From a checkpoint of a small mixture-of-experts model trained on Wikipedia: a softmax router.
Below are experts of layer 2 (counted from 0) of a mixture-of-experts language model. Rows are named router (the router's row for the expert), gate (a neuron's input weights, with its number), up (a neuron's input weights, with its number) and show model dimensions 0-127. Each number is 500 + 25 x the weight over its row's rms, rounded and kept within 0 to 999. Numbers have three digits each.
After each expert's rows: "comes after" lists some tokens at least twice as common just before its tokens as in all text. This comes from a sample of Wikipedia text that the model never trained on. Tokens count by the router's weight.

# expert 67
router:518512477502555461524470441461487502492491519454555497498482494475509509563514449509484467465513512502527498518477493496535504486524477474513448461502486535465518495469460487467505526507520472504491493454510494509515498518492482521500486520528506482552519512498516487463559510465499495514507506550529493536538511482476481535514485503466482484516495500479525558496472498521490501488520
gate0:521503458562498460517478517491507489504503499491554518533500485497491523516494507510484523503510463515537467494511536522506543514498480473515470472500515505513489478474487501479495490539519530546546550485479507447497490490541522486452477570503538523521490513506494478534541515482481477518494514517485466522465475474483512460511499455502561471493454499499482505520492500530486535476513
up0:471463460481480519488514532548476518515547529560505509543524511511508495539528515462471519507515496521522508527514483538505515529502462481490511508523493503494488518474463503504535507541496516535509509500485500519552475495514484442497490530466531462546502546528483508479533472508523517493479516528471506507477475485476509544494485512499513486546512530482475496502484520522425502475469
comes after: " the", " and", "-", ":", " to", " of"

# expert 16
router:525498477485539515542453564482521504523493506487565541510453500516477485525482474497527494475464526533507492531503497510485509489517506502477486489517455510465505478497427482466537501502515505521552493464454500521478517516514513470574520543497520519492480511494462482472517493486489487501498510537513510520464512500483482530514525506504508500530525525476473510502500527503554536515514
gate1:488473489501479535515501508485537479545499447488532487516462511511547502469472526480522554519470479475527477454483538524518507515497530490503490457500497496506544492503497506499516520505499512530500481464497477533493541443468450500503526509507505548514497475467462450503471506492541521471479552511525457497460490471475479497475476510497515499499547495512499443503511476504506529478501
up1:486487491498519503518523549488536498488445484498527543505467502453478498510538494477510525484509524506503533526497508468503552525519504492478474454518485534485529469510479515499462496533444532499508496503473503481461523495536499496537489483497530537488493429509500470525453498470487526482521473555498439501480505462488500518498529499487514501533510516520489508469464530460531527500516
comes after: " a", " the", " and", " to", " of", "'s"

# expert 71
router:572536500484512498467504546521506530520500527491492550507517485530475466468503469501486448462481549519523513463531501504492507528510481479497477473526495521489528472504469495505510535544516491493490530485483480470536493491502533479556490480492515517493497527515505516491467505504464453485528495467490481496484478495494501542474524481482494517453499520492487517521535572499510553511542
gate1:484533487506501474477424509470495547443510511497487515493476507508457506476551475511493475528488509475497493541483456497507487463495524505490510503510508518491561508534482467496473505525447528467507527494491486450482492487483477568517494503512493493556476526486491519528506499534475494495489570499485497505512483484522534495503497504473529513487524515473497542503516534502481459530534
up1:571471451529451494542531498513507481500494534522508497542524552523504498534519491496503490490497490553521500517502515516516530456497478505543527497509516536524481492480499471557498531460501433530497472480517516472512508491491504461474544479492497456538474514504519502530501496480530503479516496515508469473533481526521516508534544522519483526524505484513499480508497497474482521452478
comes after: " (", " \"", "==", " a", "===", "-"

# expert 103
router:454501513534485470497506507494491512546513529542483456486512503498476486502488528485499526531517519507528535495468518522570478536555493484517508467504503517510481520507514515505521508529466487546490492545480515519564575510540481501504473535511456557524485475484484519508493509506503477527492494479446504502502467494481520511524529474520482464471510510477539515480495483480511516474521
gate0:510503479503487470538448495477497535491477498462498530492495548464473505455457509519473510458515523492499482541513492489525508537466466480498515522481488518501477507479560545510485504539470517524527474523477505478553519508488485477493487484477456499493510494497453480487431498514464512487480524527492516536481489482523536480463507489541492498531505524445535512507473528507478505474522
up0:491503508494486498542535557504518545497512464518450467470461501491511513503462494482462519494471514506497511561481505542491447517467495531478488499497524488516494494571517464519483469499523534451477491492483520451562502506503503470497532467548517493500525521481465490481511510521518550475503489489503482491479514471492468534477497502499461521507497503463533510501502485517469501463510
comes after: "1", " |", " b", " G", " R", " sp"

# expert 28
router:521503480538489440530510475510470483534498503495469535504516504469487539540488510534488502502432466480488535496557470474515540492480514509445481487534467478503522531504531492526505483511485462473517501524485545527485492499530467502481483474484490507519484457487519501497481473473556509491523498475502515491498530480539473521560507526518494443483515529514467482527514502503487474507480
gate0:503484505504478470492444517525458531520559531529505522530486533549504507480520513523476537492542494532471505474490525487542469496496464480460469529481482483509492474501511479483511460518474505494451475530503462480534524466544492528502478563532503505518529491536503497468516524484517496515536461518480470472485481535470517529509490498504500474467524494556508511496519493515491511508516
up0:490507469492513502506550478497526459481488474503490454452531510450499494491493519492502455474512513502485504535503468502483516515529540519503519453515520487454495500481474482500512515454505534519526517497497545484497468530480549485515527487504481483478494500480471493503500498475481541494473486438543503539514468470510434459501522501512469543492512508420501480507471503508499524506518
comes after: "0", ")", "3", "4", "5", "6"

# expert 69
router:486536494472529502484536510493431465477503547463502533537530505515482489486452484502532536522524482542514512483520507510522547524501479509447479494502518517490496524522439488484516507543492505526458502505496550509491504517524495498473499504500515490530467463495518527488509544481491516525502486514545506483522527504498522503528510444506542511540513537499528517486549497510530537479534
gate0:488523506550470465492476501483483483527499495518500498519536478479480515523472504451515512493529455530508526507506517478508517540486503509554534501519535527463506500458481502497503521526548544524497527488514473531545470491494489480492504445497503526546458497485496468556505493503479515543478508476543484498472475554517493522522489485498536475507479519501522518445521489535527529528489
up0:524458469526514486466505486517456470446453517480484532489549473480473520487507496518477507490494513464493482508496469505502489463490482492446488523540520492556501477464494523493485546453515482495500479494510494486451454523506476518499476509441488515488517547510514511483489498494497479473520500548487454506506536459486513487484474554494438528518517499503506497506467492502497486461488
comes after: ".", ",", " he", " He", " where", " I"

# expert 54
router:475499520514521504517511479488495483516481497517543526469443481471507501489496530504550495518428471511526491458483469505522473503514483483477505490569479535512485450484512514532484506540477547480550515523549494466468483511514480469492504518514497465473491497439521475505523509509483530516484551523503496493517523527528479512518516481477494487517530540444480492479500480512479491498507
gate3:535485491460514481496508448511527486529484507516496514502512500535463522470545508526523527466502487491493498498529521476493464458448467506462484484545514514571505509510504519480471483484505502533473501516487506492493504488516512532480494514518506435520508482470508475500494554464517540497492547502475512500510462540462512536493509539474480470509513507510543504505529487537494496428482
up3:487513499548486472478515520491456535467485515539541478520489536460510526486538493498490492487527517527494483501503472542467513511525533483550514502471488495480564520482522479539506495477540490444502509511511489546537561458496516476498523516493494536476466519518477492512510456496503473489534507518518498516524540479504476517478480497533491499490510463469462516475472530484498469540513
comes after: "3", "2", "4", "5", "6", "7"

# expert 102
router:499497477504520489484512509477471484511474510515498518511482485497522538470511512523456496463510503472496538512482488526505466521474500474501508563494478494466525484452521524539534495438486508505543539480525535549488537534536480540464510538477505484502471494517460509485432505514515475501495484484529484464514487536474484474462510494461494536484498494476478514550523473500488487482463
gate1:475528469482472483499535483538525489526476497488491516520464469508484480525514488508524551503453479483479518491480504484485504513524508461496492546468435482511494490488501439483494437504518468538501505521529473489491499500535508522509506532504478495499496503531487476471526499514529486525451540505546507513486477487508452466466472505513522483488495506479458508553485507575515508507534
up1:491475500513455535501525477491526520500528524515506489504492525498409503499567515497531485500497507463480485525491518488513498461515456491457478518538554472484521526467523521502478471510465495475447472514532503529496500493466517456487505538521524508513451482521489538490494480501503538477522498489487533509475537485509543534490528496527504499487492483453480509494496494538481460518498
comes after: " |", "6", "3", "4", "5", "7"

# expert 33
router:527502487472491527497516513533534516461507462471445515472520528502455456545462507516547492462489533493503536526506527480487443476498485480536513509526505523479514538516512524511508512531455505499484506482452463497469530504518516498509467478490528481496515515456508527511490531470491478502496521487525504521529515486473486500503533499527470560470541506478528534498525513479527489453529
gate2:565495513504487507483510471503524535507478477500482583474567491498482494524470496499544519485456506480536486492501479549504502488474488499548509512507543522508473473482475497455516503510547505556524489486509493544495526501497506489505477458472492532523505499452488519511491519505528449489499551482540469483514484537489516510483498497503470501460492503457466539492496499523498504496487
up2:495549498542509527510520486523454497514476504478521506495488520487494492469512481473483504503451518491463488516540532516535495538493472492548527494514490489434473492479531513456512502498479516511499468522480474526525432482503518520511522538492465496443468536469486486488473482480540478547546451516514522495507487515501482474515491494510548524533491498489510506511511484490474538541518
comes after: " L", " R", " J", " l", "L", " ("

# expert 114
router:532504482533498464535522478525495488519507459477472531490511510460506537579480538507483501543487477456464533530539488470488528503456479488469481494515502499492511521515507501528494478526473467482508470529482519529488464508498467475495503505484464530510459453488514512507476469502549513500523492473497529516532509490544478503559515514506506462516490545486469482533525522494494504532491
gate0:520495542462496521436517477482504487489544524526466510498460464455461493508488521513525509481482497534500511502522528504513506488501507523532491486487504503450456533513495504490480460467501489496500536510476475503495530474522479468503494461538493477503485470495548489496483556542529494513522457519531529523535499543489461473497461493535515476488499550451506490517515483526545516485516
up0:487467518568512497503513566486506479497496509483511512504496546484495492512483506484519504515490457478533522533483508542494493477536499440500529474492479471498503506463508506525496569509495517488496494463515468492498507488514517517477531537540460487520521575504502483465534462524485512514493525474498465480490511439479508509502502493461477519519475473531478501514526492439475516518516
comes after: ")", "0", "3", " —", "5", "4"

# expert 72
router:588487492492470496507451491495485469466503535522520481494525538461521537529488490493478489482494478441493488512484495492485471513505540469505513480508505459463508500488513549510485477493527506501479482442543498502557505468500494539502480467486474497498498518514508488466500502507485523456504485446484502534469470489493500490487469515476482517511535490429507515483440500501513480511492
gate1:482546479521548523484501562518514525487509469455532489520534469490518448486482501494492488479480481494492506492487461486508507511507483511512542428516499486478503477491507479539465535499501491484515507499523478501478503478464546497476494476470487519514527464488460508508500501501488511499441494449508496507490456472495477490457521503523477551526467539495557475543475475485505512541507
up1:456503478512515513492528486484501483511487545454538484502471528480528505471480505545478480485490510483486474528465483526486492521489503497515523471470470510471469444502480471499517500537448504536469508502491490496509493461501534500474538520435473517503532480481455553461522441471509495478507522472516503498488510466530562513506522462515515495479498495529497523501512515548511530502483
comes after: " |", ";", " /", ":", "  ", " UTC"

# expert 124
router:487490518506504509500500485504486475460473499479476458461529480439519529503484498514501515516519523539566434459490490462467473462470456529460471500455518488504476546509551535531473516512479508479494475499498526520480530499533511448478514522515485501477479510492466503508504500495498496496544493512557497505476524479498521503502526500524546518479534478519490492491512470485516501469537
gate0:526538519527522469527507514483467506466496458462500504550482490486467539478479500463523475505493555471509447529531516488541507469477502516512511509525500482511504509508503508553461545499497482482479506459524511517491510463470477470487502533474499510492505552484481507562468497544516492505516512512527512532436562499515495486466501525503520466469506511497489496469484476507500517473511
up0:522452541508485440518524466489519512504518535507495481494477519519508506472613507524482523472535524494513506508519541473460459480485494506443515490509544465515513491538480527481529498507503539499499513489473484491438488530482477507492535516483509503501467474503503461506508469474531500491470495483494511485471523498489492511507518493531459530501465490481492506495505465519486515462479
comes after: " K", " H", " T", " M", "K", " B"

# expert 96
router:484536508495531485526492525477483527514468526488572511495534496503497525503538509526510530478520498445533491518491490485559492527473496483509506479515493514492520503551500498466486500482512498518538482471542559503483532474520529501537477533525529476514537522492498489462485468458500481522503495520452505531506479491474484527519529510514473485466505520508497517516427487532487523534542
gate0:487464546512534508511538539498485478503498476507487509477533464515477517487475542522485507447476520448502542480548522514526512479548493498528520483523470509536514469502519499525503502489502459524492472503490494525452506477558478501520476498488559520506525483496510510508497453490484506508502525502469511493523525549523505482491541520495457455502494475524506464503467516518473536556504
up0:501484518490522469548512544505511440477494498471491453466509522479494504433458544508491527517491511509468512498505543503494468530514495465515538509491482485535514477504508551522514503485518489506495510489555519532498499488532482493502493463495498514493525528516477524504471435552474532500489530525518520485513485546504531481473476533498459480540519513495488479461482494501469530524538
comes after: "-", " the", ",", " and", ":", " of"

# expert 97
router:474492550511478548509488509491510535472482474464493507517491528535500486506472478485479491484462473490491487462538519477505487511517513470542465527462518514504530516479494503479524531497478518546500481538499556511514496501480496556517493530514539483527500523498463550530490505451479493479529479525465513491552508475503479538510492518516470463536520510474498521486428546492510513492489
gate0:487477511523504563485471503527486482520510494490493481523503524498512502550490496497502486458478538491493472488506499534501507467436504509491479500515504529514504507450507443499501511519476479496521489527485524462528493485504482459488560526488489461465511499473521507516485502457450489480505485531544517461505534508494488535479500513577512517483502486483501477524502479555515546553473
up0:518459539523527495500457513476498576508504526513458473446511501501491478484539530526510505480486454479508495485492490496458513530519520467512460500528493485509433462464481464518481477468466503530481480484533488528488505531527558465519459493497495474503502476524457518510499507493549447528507494447499490483520520497515528518485520483486494503483485495496491481472481521509484497478506
comes after: " V", " |", "-", ",", "|", ":"

# expert 48
router:506475514539496534479525533498502502499457474515535488489440492540512537484487514486551484505445505521467507488504463481499474493479476495511479484515528521515471500521507484507517497524503552483500488490479463456503536490504482450488483538510478527525482475494468438509498511509481495525509530528466511480544489525498528437481516535500515471486530450525521527482525457526515469482512
gate3:532488514461504461486549525507498522544499462492452533465496539537484504485462508541540496530519523537504533467553492493476506474473486495473506465527508533525452504533466523487505552490501508477502490497542518474517502482547459504488515539488519485477489482475493468507506502500506515479555548484505526534530551503512497470496529519490478489531500515520521513521512483516504525525498
up3:511518458490537499485492481454484528553489563494519522521505493501461485526488524493463485480490461523486503474465478508506516503510507494437500517512470488467484498506504426478502442524481486494513527488503491516478500508486487546518531427497501499488506470495527539502516484513514495511513517449488535496507473498498505505513477477478510539524490554456505517460499506483495472547460
comes after: "1", " ", "2", "9", "0", "–"